config.yaml
n_layer: 12
d_model: 128
n_experts: 160
experts_per_token: 4
d_expert: 96
d_shared_expert: 128
activation: "gelu"
moe_layers: [0, 1, 2, 3, 4, 5, 6, 7, 8, 9, 10, 11]
router_score: "sigmoid"
normalize_top_k: true
routed_scale: 1.0
balance_loss: 0.000775
balance_bias: true
router_logit_norm: 1.0
init_std_router: 0.0332
lr_router: 0.000921
vocab_size: 8192
norm: "rmsnorm"
norm_eps: 1e-06
tie_embeddings: false
optimizer: "muon_variant"
lr: 0.00842
beta1: 0.93
grad_clip: 0.5
batch_tokens: 65536
seq_len: 1024
train_tokens: 409200000
steps: 6244
dataset: "wikipedia_en"
Below are experts of layer 5 (counted from 0) of a mixture-of-experts language model. Rows are named router (the router's row for the expert), up (a neuron's input weights, with its number) and show model dimensions 0-127. Each number is 500 + 50 x the weight over its row's rms, rounded and kept within 0 to 999. Numbers have three digits each.
Before each expert's rows: "gets" lists some tokens that make up at least twice as much of what it gets as of all text. This comes from a sample of Wikipedia text that the model never trained on. Tokens count by the router's weight.

# expert 109
gets: ".", "\n", "s.", "es.", ").", "a."
router:492478460515584542543516466505458502515450497500507465457437560533483457450580553451535489505516445455533482588540546541529468542559504489472501553521490405607561447520457458392548431494539481369509429487512465568477486536459495541412424528475544492436467548557555545460525456511461533399470481533446549461525492487450528453464562568561456492478419590382571516459493545391364549502444
up0:538535499501465479557492436557534545464572472465527580489544477421460655510483498498529445490480465497456581468566491591525452547562470424529589446524451463479555398465459431533484449499498502579435465473473540608416560455519480441506465491469529486479439479419481431533529549385488522478509410370485495516546498476490488557535464612529407541523489532437438555579533504484513492461428
up1:523449397500545542552472521486457472615518459546504494486465520538571492474468483418483557475507440494432477538415496517500505532449490523469405531440490475483554614448475536491481451487591529571501611481499531552394472485445487469513485471388567504510330536499518476583488500484564510508411498507482543517383443402491556578443553473537546591450464511416512547463456541466488483549470
up2:523420482450478567447437535513545502492534507507484466538563543529535410438484434446406571519462582506580474376422543566544484494466461494429505507529496541363568443426502465578507515542621456552381439389483482469561493440544574447487553465440444513454577494463485573533481534515414565505520520416539498477467567540495483503515522522512447476535523545503449514495508508419545512504575
up3:459527463436420538596430484571561504519572486448615509416574483486491412545507527385547461547501488588505498563515484446572524488509537607561444530416540482471582532438463463550512506501570437467495499437499527476587471529434542527525444568539474558504451533495558486598524488487532578494494506557401577549431577467545506459527484534505454509457515490457417446542391499511471554490430
up4:533545507489472564525487512508527509616470501560422448444442592411519506551395521503454506506520525641463399559533513575524448513506381438416457524329458534501469451427481484534481622473493512482459491503470475488481478494481434531443506472478505462529526472454451490395481513512502394438466494419450530498498472501525503517477483564500543523507485439598479500442487500397418558458476
up5:494529524506598456579468534498604599568521494511424457545487509561449501467468570540490530479566530506540489498529599538471537551501491548523499489496568477549479533432461459470517470526480523417473546545444519526465463564635426547483575444537589466478513523480558484508451418514592490550422388532569490461517506494603598547489525450446485434494554453436569569436412588513496577515471
up6:433510501585540536462565550496559475440418504489522485520468467509538507505559473524442546539578519531536487604526503438463564443539516479500409511478566417478545543634520518568470492489516404524406466557540489582596532432462529471471527522444469433504526424394473499492467501503478579535421512492496542502482523495370516520447525478539504486522619611510430394517590496524464482522413
up7:434517482452503490477522479504522494540510343602468440436520401489456417504463529500547579541414436422572497452479498473538576463471506484623434428471552489561523605518531539578432484459529492432455494419498548458455522530472510458555539519471488487501481546503506490558597537594458518623447494539510478504508447502529522464482490567602539490499507542543543458592473558526461475410585
up8:432500565480526452510525518467486468578559477476546495425503516544570558576508531393420501396465477509551421488498482403432416432519618506436483461434505490447448474541507485487426508508462570559559545533545570560554594501506532566455450408438499550517536504541510536483485481423540505519515502409561453432505490509606523533521467551416548477532466451368500520502543558504511573410487
up9:510526376457530484512456419565501405574463465608560508494493519578555590501517504518471594529500553546516508475440482447573609488532524409528484504490462441492492529475509473485554438450609462455445525557526472556547496463587426473497532438565551460495495489507471458526519489544486413512582519442535483480475546557541518438471525432570386553494474476387558558378423466538460511511479
up10:452469471467485448513458452526522567619573554498510408581576461529518490487430558597551505490546416546479534504536460493495558556516498547538546507528492487491413445505534501380546544497461469491503508407483558523547629495459589525517481517500537484369516531507591433553479516424570491494479454528499478533550535499532483437642451545474542542590525556509401508456513607463508525450513
up11:497526458481417556477437494532548570475521513474483553470493535526549557453531562454500486563505524466524598525377536549524521559466469506528419564437476494549472394494471460547538589558396432530501551521530405468535466496380490581500499504421588465463558443472513441547471406519565518595467413509513543496461559449472454507434487490503577520524441561479497431533541506463437615587523
up12:558543548551566523510347528513457467549448514599443565475457366465517472424521490510498486491461484463514501550408492510589460498561517534459549429497420430573469469584517525521540586518562465462483588438512516528511525471454485587482625400522474406549469548499469495570479439516456429479400509463496479543482527484501500521561532393483445501481537502387449478555506526470486447522493
up13:480494562606503409498503537492506565540497509545483553530433573521479554513432595387450515511543498519420497564541467523500434537518611493493565533487504434523476589475551500449443525508533491596477516604528479568539501499432495472402416548449540417550425512531489467507484479428541547451508488407502456509481461622533517384499547603550527483510477510566463495458429572543453574460490
up14:464346446471519576528467386498588520620496492461478462434563485505526471538562517453470495445501521531482469498491500555595542586481505491466520571458455503521554557512489496436457566515573411494428539551528579466402499520536437430488336527556505504506538550399422515557540492518544554458539512442528421511500527533520503506510500475499460459534570482427539567483487509483442531606439
up15:433395417502561449478465471523498562543540496533507424565519544580509440529492473545537555512442477537486432470507517507501532533588423402542556596505566474549519488436458536451553489459483440565406547591495561396521525556484493481427491463500449508536549551462554523562474602571554512489415434496480442492498490539509505472450548541435543443513527532508566559502445516523490652507379
up16:497463515425387528478555447539459572474544530493511513503417503454464553516514543536536477470512456589627459517489608486510462513504474440517513597573484463520477427493523486483504498514477389630528546509521549544541572552505607582428584568446559438543418439568538525454384523424528456492480479467460515534456521482429486547489507507516616495483458540467550574497530499457465487428560
up17:529521529479535521455454455533551573478562505480512487440478501543462419478567511551437499442433582529450609482409485577561479450367568446447467554569473448482510463530458398487490499533421443440452417522567537439532574473502543535485435527458548411540466561543518501538461439486449569544398520463590518463433544472533532454575499525557569575527407426470525514489478530496573531511496
up18:554446497548595479558399510525463499475481530459531531425605480477565547446474412504493546483605516449515519400626542509486567467512478454572549563568561527531495542483452458407512498493562500533491490441500541508495572506499548463465423483555447469540474406525534424550514482480580458527464404523472513501523473494434563550511498512580472498574468608359593474466470548505514419497543
up19:454456438477521468467494472567521534475487532576542491541483456499423482439503489561530498420470415493546492619501451536506399453564462494593512563486448467506487546485504515461483575512494483507557481539466489477525441557575565472506543501548453470399484428481517461593571512413458520568501382412527435489435512528469602505397529562454477457507402533574463519451546599433436512415436
up20:570529459552479497468475399587515485535536585480566508505471419563494442522515451487616530478526435548415582467535487567490495480431518503513521615571523514386476446423491449426465531521534553524430430493501511463477449459526474524386426484520481486490461534500515528575470380627514423482537436502465526497446486459533527494436502587604558570498520443545417513517462486504457474435489
up21:470522592508472531411422521464397533480529425478508472539502504520494529477582501563516474484499513502612495477464469423508414490506514540553639561437535470465540558546497490425468442527438572555507576565480444419571485509545483519431524489500508477510511553498564536579436516532585441481547454456502501445396570483494539456502529499468521373530442435526542592481524502439484581500360
up22:493479475394534484556521573553529592514533512432507460521496553549441538398524477562382577464502589501555469536421448518557478502602439482527549478539556519488419600475432533556481555514454520452530446440535481502501468490418512550442459515483481461502476475572492540382552526493531443597477488464434502446450513488463465577482443486461431479402397531548444565506509584534443511427457
up23:574409494528522491433521431539571598468524467479501461504564540535518429456535452423491466474438534507456438562507523520498395570516456500452560538463610449596457542496469545534435499460490450516526473580525549440479534449580500535515420502507446443436416449467432527464458514543556399434513531441549517524470437525415499469484509476468468497513364483440492508512419511511472509518331
up24:552516573497485499566477512505481525523526558436516490471516498369628494392565571496469453459549447597523602490515515475443534498468491462517572496532494457530535487505498571457562531531482436467570438497557418524536408492592542541559520515476462469519488417546512474646568478530522453581493498437514495574395541512473519456500475431546434538516467451599513543600535526484578557464479
up25:517536491514496551503521542517501562518407485465499510543525546546463537507516465476470506536484508503444474489435535475423436554466511519483519376539499504510494563519568517559511563509526526557372452451522538464414481551557497538513533482419489506645448395414397448499517497426554450434492525600475554538518501484514538583514418620495438508518440625550580504591501492466568497576562
up26:523549340565476508510559560510546484532523486534597470514474487577496512512553485434551529467513443488520478443450533492529482551521460552504453544473590468607537577554539396547516503487462464504532524576489487491499501413595554424559472530510451539469344603485527519589554509549481437463425486473426497416401521530481490458468528501556509586511553476543496534482546471540558478487386
up27:473372452494594580466490574443545534460503447501504513520476567535591460437553497474534481561416559522501461488442425441520499513558474423481527569452588449600480570432422481437533542477509507459502512533493518396541494481549475462516409454482501467519478564452469407499397539545537461521499504464520525535488458468456554520549522551583550550492428494388564560525468530587414514605483
up28:612510489484592544595524492530510509550479520428448458514596452495547456539562445602548455506457495414410491509511489613492567533540481519487519579579477527502491509508531533532463435576629437518464377477483558497475499530561594525358438416479429497463448482515465431519551469475535481471473439515574520506493509537504513499488524531536496573519539448453489643488469487534510515525563
up29:608595467492489511485418429516532571550520567422503495483534523422491511509563478549555448422454505483489487521523499534477411548587504456528487534518427505474502583541496549465539388470452468483562467576554494546434502501463466516532500460446399436488553394493492487511441503596553398437453432473536448486513519448499485512544379501395637488506489478523480546543469442451500539530604
up30:453462578548477607497534465537470571507479518486569436471459592541443538450500499541572524469532444469479499469442502511609547436501488476597519471462485545626477524441506564488458578512449513533511502515387507499551517533527527446592597484519531481479492422591524494538465535489614386550455549494473549511516516557458571433545458572476498532421474483459517510625526569561473548414536
up31:495538563416536546472549414578520453519521583520480486511566529564545513535517477445528503549503540518484593586502560519524532530477573465470507537509464489578579567544579502401454523495593517519514502485518607549442474442468554529536554599367545505525440461526619531505471546480542563569410501455550464502496538428473522475513457518518507510431537514396528488431412559472393495476425
up32:456472388477507481524520521498459545470529510416493456420552510444517478452444529411466517506440502495538462543432503535586458506422568447411588524515521459508537551512433526464487480553541431381498517483469479521556518535500570469531487586450489521496508339497503648507559483506516482597497504470428451515505503501583528555519412548492433506518565374509531530445594485485570421457478
up33:416529555426585480467540501532544481547523493471449536463483496572407583533459514515418559482476526533489545585516602493520564514474491490461519512468558580545458536442456479451492555496509501414619443528441561434477553525559521525485464529479452451474545550509487429451398485520572361511454507511464533514437426533595539499515525492536532588486444511396422512408517507519444626537480
up34:538513525535563464438480477502423511478519462463413550427472515569548530427520503477511436431585526503464485485443603511565598520514504461519509494470524538559406532456571591462482478509495499601456481484538528522466564469497536521517404556436558402491512499498568360516459423462525476527481458474448556516515570501463466492554415465519429488404406583496520558544554579430565468567417
up35:461455567415448468538508516528484505475510583472526518425560638458437551472494534619395596418448492475505495496455493505456494426486586474410530485475557484355495491547492524541422519489574590528477428554447457534461516484430475470420513503445526534503561484463485513460499493547516505591477470528500467437490452577562509504475477552443604445436468532466559507569432508583458432519526
up36:486516468483608433450497505567509539579543483494437466509493443552554592534415457495627463460515434496470519490507537520570491535472380491502580585463460498553527498491442412483534529467557503560567547556479563563454453498497478482464491492450530514528506460470462523526443505428478494443381416471473436640524521459534505474544486487520385496562483485462533437482498540563428554411375
up37:625464484503538545461528517433508490505522527525482437439585430397486523445520468536565606407526507450596487466477475469551485495463521544394546509466456454575508519545535538573463556484570496558417444567468518513438463522477562486486499486462513458550477496498539567426518562510516597542571491527467562488517446592590486491588454544546462544442435556500514543450391428441427503428440
up38:494424604544469434503584544614429547451552465468484531442560496481499448517488432509538481453496474573600475509487432503461467454537437493476571531491536597529481474505442462479414517525509457503630489630488509539451419513545581494439521494440522406465494491436539464502464404441564360551527489489406519483463487505550453498543450482501476551524563459478558473501527604519543496542555
up39:530484487493563557498506519400471429605481470423499455448439471498425460537495468561491483561502466490479636537427555617595549452518487462497505488462479421561573521515535524482448470532486492514517539539490560484582459481445466479505470472525586448512444462544510495403384578587495601497517553473601499451556507512503510545508436509543469587491438486476667539524432498474504476462515
up40:568579546480449581452511554524474510528544528470499457559459542545471579390503598496447433478536440572457573586558500464498475564446413485399558510538483426560490559483546502535546488528368607479532494430583440572448499466555520414583565540457485499488489448479514541496509465427522439528484432491399482510514521507537415594528478534495495439510557532540484480504462539471491456414449
up41:387498490547468552516526465502392486559438472409563476513457488419522464569407529456436463535486513557494518561511428441496555466603484466553487399509509442538510505454575513445496446542521442583512529555528532483504463541502464497512502503484510467469489538566525441457324490521502404486518513469511442359522478495607514447519507523563494442563436412484586460502445566409506488520513
up42:544422604571372576501471493593557546517482488459476528423427527544471508489573497568471472571532526583549550424421462446542449546491517426486496562433551445543620453466503517456543453473538407443471550526561508557483466437503580467454494560551507489476468429538442408457474397526462473514476504467438427492420462529426535542500460502515476598519458441463546491499542528542440516494462
up43:494497525492490559424482606511609452457492465563458549434538446499477494500505559520500517457495466498413442453465491447555526479572540590486477465555567607424616570473513486420547559474506481561466414490500541452514571371486463478553459457493485588539411504530430455505452484547485502529465444550458438480466518391518542535477552529466381559609534474433507513526544467529541542560486
up44:534445472442529512508548535535489494503517490439488524530507478541590451479510521468501510429458520492426577587471482473574476475530465509440529552424504447600501570514486476490477456476512407372579557575491538529505512528541454503493477504409485462518533498515429512443458576535606552599491396438494461524500448451470569402522529392516513483489508471392585553435524548542449557599378
up45:500545490494494534604475433506435532590505558469529539537500425359614570441450546549365488541414532468524492448473506478625475519474448447550483497430473462552554507501535400534548526492507529528551545576498469428525508485491456484573456528530480435450390523486483486444462467546490510494587454586500497558524533484542459558564484495591505578506395568499487482549501436446507535449536
up46:465509549489479556490510505478540583489531510500492448587492452529493464540525463550470579471636550512494513414585487495413575478414524531490468462512545501514590487550360491533387459514496539540534465519524554622497578507545422500498505555501534435406495498575523529609468485500580531515517525551541550449390465459468531526440506580532569503496508430577559444466546580491554541485440
up47:465600588515485559498485474478544554439565522555537470527564527428514422460513465549474609358607544481499585458445587509486507448481443508518490488624528539541488481455543497470486413528476534483525484505642430479520474498511564525453551469487551533517465430493557513453509545481578505507500422480476538511465491574488535554476500541526521447535463518561544567455549671549536507460423
up48:481415549461433524548503470495497489511476540461424535602507544515384455506452478521434547532576456599478571544462398555535484441506511471443552498398473490407499447529425457511463522535564434450518453485485491552537512628534552484421535577548526471595514365519413413426505419459478498454551525549482477509408450527485460497551455503545551532483461501579529496557513460448496514483530
up49:437507493508451486495426466583518541502498379521543466513542510494423557574495498495570615478539530629513477522500577500467457536365463495419604517419556503526475464450500411454565472525470538524445558403558555573486540508492476491538552528519523498524571388568483530493468484484454515463418468488388517590516542530568480531466447430423517463491489524493526511584549522592549537489497
up50:559515389580593445491501457568482563498486509496458415532493444539538526459479507471563406523555507467497565611417482480527489504590444520558501519490560493530443518559476453574566533453571474432474563492466533502453485459455471510463512430437469497514489435444502575430463489543589485517534502481493387554631387529520488500510506485613425475594529516496470441545411529498461519521409
up51:521482412502498491533548374472537521559500574395502460544488463444578532488518576454507481572553381493522524498482446573556433514493477495496542538467508441515454508512484415455446528556556523487487557453521501508499506567590466598462563507518546395510429527472477562459450500546491455521391480425478554566394492487566559474476469532522472576578488465417508470577503524574426596517407
up52:556538541515520529521512413506509535524512476429445514610509509526531474510560523537482477517378506462464501492453441542524468413516393495494542526490517481557516595454478545535532532454574498428465520506509482451510486581522372453488443561478481381452493455487548456415421519536511575498504476458477566549466503549478496395431535514560500496472569398546571554509501588550438582439351
up53:527572526459470508499469469430531544435508413429490529552546480556500503552565412470517443478512522552541455561561430517535443463428498429502437479443443482531502555537393472477406496569521471505473584525466549469526547430528535527530473438480604416434478415565568531516430536494530522471429542417444511486463469458361492477547506577503476566404420554515446537488539412464475595487501
up54:453525522536489487541520531438489494521462498499455428547538468477510525507472512456480490642548451571517472515453500503477581470468444469593554583577494392554598394479564511531468559476579508493545493454481492554516553532511500439551487541566516633495442513436493589529435490505445454473515564470464527419415597494542480505424533549568566580570551491497431585414486474547497448445564
up55:434487471474451535490493448466514480473616442450375579445465419454520544484558457451553504470471450502475468520536465508486572488535430403500556425345538404559525515502502481502414536465488515459547509457473527420561497513492442495567506576464603489503436494434596474495460464421534596492511459532506485439495443512450427508557527449584592481481465591438521484520504510484468480565418
up56:525481455540501587537448492497504493416488419536419511544459487498543533498444532497566416465535594452517477518488499533353463607469451500477517588512505470564482546476488480461574395464516530387479448470482531543475429527505492532451505463527520541573446416572493474537384524469569496573489418474530434418453553517540548565585470413451532587512407458476517479447430489556521537525462
up57:474545504415507529543460547567552538475486494524489467479426518581508559524545481467456474506520482554523618578483437540623489546445546574542473533547433537557456569464513413514403456521596508454523488467435517569465496507497453488513504559506602538516579455489427484469478593555480426481458489444508488359442469488471562514530538481507542497451471412470536532422413440545405464427431
up58:484522494379469533489508472565453486553463521548449423526569550479423475611504514479414482453643501536441455498462529388474512447523500494451597478538552479531573556501507442409475477473562438472415498516516477507475525551419493471493569435446440537550536469571396428470493425433603511482568424510502488507572583593529535505523568503459446451513482501478557504514423483505554485543521
up59:448542530594494536483405388567489618449481468478461574527548529445522394492496495511513555576485588432510532540503477482563503477443453514495457542429471425501560457522445496490419469513569599473486502506453498573570463519566431473520505508430415464578529454499482510592377453532446505509515441521462507545434542477563548498565465434521468532449443540560560492484445509456471586467392
up60:503426576483557453436482560574539539576524460532513488492579445592506467461539539536511461513565463490518468587460527470545443531577439431430438587508475508528512516516519496440544468507511413410426487593476527554449560491455586434519496421481513512496477606512509428488446464554587562515444431452489446456410470625454548551528489510553517521535506540369514540480546534532457493565429
up61:413429436526347540494525512521507537451622558531476494514374382516415577429479480493538493518401538493454520506469516493599523538530553460482390459496474552501440485494575442503437517457506489538489490542594515531426491486577473515483526460474473529472569512453437502462521507493514513542451497447518583451448510354497506502376514454449558487494450456484437556503429460482481507438503
up62:500446478434490592488555417549545523465469473491435545520464475520556534462451473513520560488497540494526554451447538516435578498545600473509388550503595423545433499546479507534458515410569549490496545396504584422400520428448525496524463547519526491451429360504500439581497503509443474514588487453456622535553544520530498566537486546620491548452514485447535497422473548476519511488546
up63:482502480526513531528395472562540598415487459438461474465539525561521539495509479612500497428563486473519564506541525635556495485565589444544483444520490547583528483513552365546359512535541532542455461386435508482522473501492553546475499528430465512547426484495546465579530466525569437492476347528481525514494485500442473433475475547564517477492579408474501527502518558498479466549446
up64:422487396459552567542570507486450445519483512498451460579511456484576534524585450528452444430554427562624605487488525552514581517565491441459580582444519511590517461495514490482529543523461521533485482489437505498461524440538519429455494485442550535500501512629529556488476480495493551507491533491461496493497432484545530457521573544571440546552505390420424600491526580451575499526389
up65:535545520486451558502593564548476455524538571487514492569408560454494493479431452503457555367527451464502522500449390514536439548414432476373550507436445527442546481449499413563522502470451563565485570551548534548412462417463556458580554482480571474460548515481564535483539513456568472465429494429472526485433415530579474508475481492495465455478435558553486560445462453500420477459476
up66:526411559515546477534488523551565537501408419542501552495459535457558535474482564529506522570522494530481512537451529523535390531433439555491501532534455524448560544575491489379469547434607501537482538529508553459517507592581439462478411437475482564578488429597508493529388479504600518457463577471456489461443517484479495498454458490583502490530542544398525612440415560550480531465456
up67:513503409455545540491492419527465528526450540496533477535485522481561532558506567614527468495484583521483499490435506506542598486443514443543492574469500515413493446546570406436457569426475491495448494488491455485607484556535439560455456549550443476520425473556441489495536412514488474447541499434480560407465469464526565568527447545525512578615419408434449596530453565476567538419531
up68:567526476531544495512535498621463563511491482469466513464501511602546550497461510481562370492473544564486575536508501455535451518439539436536475458521471558572429405452497498484533451444575501467476555578483596549469538448486535418524483432454474459488451528544453482514390553606496519465449495412407544461383458507629502533489451408528540456513529517522552426530554467483426541494459
up69:512495462402531572605450444492519575480514401415422456524505384544582557525423484507513503397437526515447530457418402551561376535453401453526503490520533544513534530522440458508529461419504438461460509491524557515528498454476585569460514517484504436491569503537574494490409538470501519442502464445584544588533435530516535544552446488566500488479459430532485498443549489403476482525478
up70:509514530564459559499502481605477431450567550483530526569545507518459482488428474453545508505469554531536508525503473532436461524551375515478562508398530628570564589514505527497627524417466503557467500549402508506504555432513636500527474526519491515507491497370495546498503483387536507542497511460483580517478461527457541505525558478506464580479528537512391613496472467507483413536412
up71:493425458554448545535560474596518500499426508513514563418465522480492459547550446575489382479507418470404452411482480507502501496550519580549467489528588514564486532486486451517522445520476537524455557449521559510535598515556573553511489331468453500494478538524572514429375459455530442496543407432530519501472516556450546567471473531476433494602491513472410511438541560465577468525505
up72:483512478541483476445435494456495495517604529473487498502440498398471413457493523418451486420550486564485526472489564526503473527507576474517478512552500380446533519497505491446590491539383523493492448503458564470561478472584500577480471471447519494461556477572494430545517472608442524588465524419438550595416495531536450441545464542463561393540368476561532604486516474454550430509453
up73:429544474509556491495435514536453418461564504548431563506538504402443593434531477545489582510585436486494493432425534425495554537559572512472487418554433455478558532529594514510450562471567490499469535493441452567474557557540556616501538458444449494518478434600429457475458444465538455525529461534525557511513483558522585506518407541565462497511439551504458614560421477562509451478521
up74:490558468445552504518412474577448537466489437525463597529473494496567566422426463475488648465573454528588516467546538426495432526446415483444452601476563465514500525412544465451440556493544449487532546475476541536369536523489558517433509440534451559511458553490548518513525553522531466456459520442397469530490520498472492481386505399465556521503482483541573489555453540534475479484388
up75:489438486430506505535509544452542510522580528514505545472534496480531535414535465531445492473538519480494446448451504499621452539494459401561436543464554434534518462452487525564546479492544536477496525446523525445452439545567598524422450523525532524418402548458432500555593490578455514593485515391510588513462456581499603526497437462595529472551586475429495548474611547518400473491455
up76:524469432461522450568579487505544523476505544468600469416488541514497538513503540560424606475574598549419486397440543458554539546510528454550452468504587467561494565479491403432503577519459529527525552563480447470541486553474552550420543424488538512548482406578504443482495418457533494594479432456501535524475498570467513447464486568397484485526495456400431511482462567444542551574498
up77:499551463460542501529545469428425522678460551520499469507432480479487558565527501617580468539548488606516443497567466538531539460498468474513484545483508442506498403459459519514491499519613462503484496501541476617522491626420471519503535536520464500539461503473522570560375546541542573500506504508401561470437550464528480590487532578474501559554597568577473491465501525549519529450471
up78:492442505554565473460483516540483469535520410542449488465518547525537520498520478378486475579429467513483504573407502487528500438542505502476533557521516519572402515516549467482546533436566476448532573520399495411486410394567570557508431430481555529557437485441597481508501518487533471558436438503523490465515520494573556593618517464429486514564410485353526479476505479424540530528450
up79:475413435589452468582488503556587513578462511524480511513444419479569497451609459516437502462515453414546505558476437518533462511468504437437492553443443482521527534582465476436462539522498544527442513463471598521424550546517456537516517446455470408502471577453537489521499522536440492425353503472547475498410444444601465446462469414554495493519476400526534502487417418489433515571473
up80:466499457499502548532500539593452562563504507445508529456547495455554532454420511462482492482642506474528555378505551552543521660502583532481506482552461490594539563490543573468448531397545479488506478486464530491444518448459489499551509509436461513526443481517482432473523458418570499472385435505499445515395493526421520554495451548491518581453402518410416513482454541413570480473493
up81:483494547450493573626490469494541499495539498549572422494509581512528479541563474492507478540512491530436425384465505535470538470574420374544449487498565546535488488479524512566508473485617471497532505554462454547535498495565491513498520527563533595594476429608526494484419598495468521569565538419536445572422482417461518478542516540533471464540491567406495587548514569421479566448510
up82:529486529497479500459568515573449529458464600548545496555468459500521456538518529565516550479558579550526536397509543542494571485465520504483512473554487389484491488521463462538441451579467579487470494509558440608470448548521603527525571521480464532504472447539505540547445529479534558500480433485530606428447461482567480595478518481461587549477584458584557520317455590464535481443452
up83:540522587465540533547490613569537475582541562550548536450606455429499518421550475568474523461552530492506413515456457521559532554469555512410510548466635394493517565588462521536524540478419504431503510473491482517509539505516493559462571478558470457445430470511506498526386522475554536526493491353501517510590449456484509442499546528490563491538460501550571553513369517499463549469471
up84:436469408556518461521510530534544478510576541491410575486472494505465464555456567434511454580495487453509543402464490428508461530481531514504550474505502521494569504524531467420558515461520537504506521471467563502507524471475462420449507522416649396559548490513501541518574503494565507540489419444492458426464402467507529447552376500483568529571596491459459643413569532440535514578457
up85:528519536493553539501530526555485498518483481490503505522497501473582564458524486530524490397505412449494455452480561439467453537506481381412501510544519509583486534490474426534581504489518558550467568555533549592504552539491560447504621545470462362589455422512507592460497404534579523437521504507452482574487508525586558546478457515480349521502581509487507467444474563596427532486446
up86:436501447501585465484462478518556565458547485528496484476506459609486550507486450536568557579477470502473556485540503448501551499559460527553572493505541535549524550514423457577539497448549551488430561580505492523426502512546434489407588437450603490497467588523469503509478467549580465414404372529484555545403538442415543503500523520482480496553492418435468458427555532518405518443399
up87:451594501425504474465512514430484582546502595510505410453467525419604450549484470453519410504497397636500491555499458475491440500484509480444569471440396537480455476441496541446525534585516414474469467483519553501496554534512471471457461502432552515506444491463437458485500506503567441433519597439551510524490480513495457403485516594487496426400462480540412499598452498538562529602482
up88:422535494470583532451540556502564630502425431481505514533565483549534532620518455554484520509493589570442477445472542492513394482543429532502442427480522581531482552484551521570491433469504568429460511449457586488466551420501494498490432556452505496497481400506543574481473595484538535464392504455524542487526490500463555496465525604508541548525492556510535503489473582464569647476444
up89:430465519506541566535553516585437472590587516494512414574406462449389489486483513457565553520517512554514499461494510474527535448496493521543520592495530533480583509464499566426481532504652465456515574477434536451524516433491441494515533503496521454543514462493464538434482434557570445552533613502544529476436508534545611432617501483564529444510484401441462582487484488436499597492468
up90:565497394513509494544534458508529459497468463466471396473488534528444589525545470541527486574503504524571520464423481546431515481577478545549531438563545523614465487456556453578569422536542474513560419415469587443549438437523516516499554400531453570478542503582528364508510456545494397498482493487444529459466490466488464530513441512503474601633477536412537561529424491494502519474512
up91:479435526478512466548446516606538545463455456426516551402475406500530501517550468564496472426476576510551564536410523532547511598498503419505488500508458532508493526582544467452536546551600406489454590424489527569498549563387479533425381477523461433536375409469485479455467431534548473473465454446501472501505510465552544488544495489588421545491445478497528556434486466465483453483562
up92:486509512472543556482556481496537450533556475441434404569501508489516466469544581422500525490513571559513495569350461479517426538546510522560465485521509516514563504530447538494514511551583428583439558438438458629480604515513525548493537538468504471473520396471369455462466513528507457466500462521517571526559445530376473508490504537570460477582485460450503559429401534433470486419552
up93:454404442498523572524503409505512512515444542531535472548420469491466548447478533512512434507565467596512576583530544490514562439568490544494468497396503493522572454516470596544374546481473509523501450541533562481457402476456518534451538488343453412496478501447540432527533503500556481454468511379433596522478478443504531572469514560413620528451445545455478525480535538529509510484480
up94:335552550367452451537521527645550438512512470481562540485533574480458523429560516510556500559477492493581448472547487497508555507531403525544467490581509489557346534542487499597521481522519483453479449476426454591466511536477545472524494452481480563438444445495557466483432451534445422595466492493494487501491594471478421571543468516466426509511543525465551491517471553475484482461548
up95:502458526517461471502567469514617530421517474506514433511544510550610494503500572580462488466535609522568506514489521428540539510418514485432527465443477424517450410510501448443545492560619492514557496456509526569462470553448463532592388429454522501460535488613489466420466453450532500560473525531494504561494515539557553529542472540510471553591523514410488629371513458523505447535487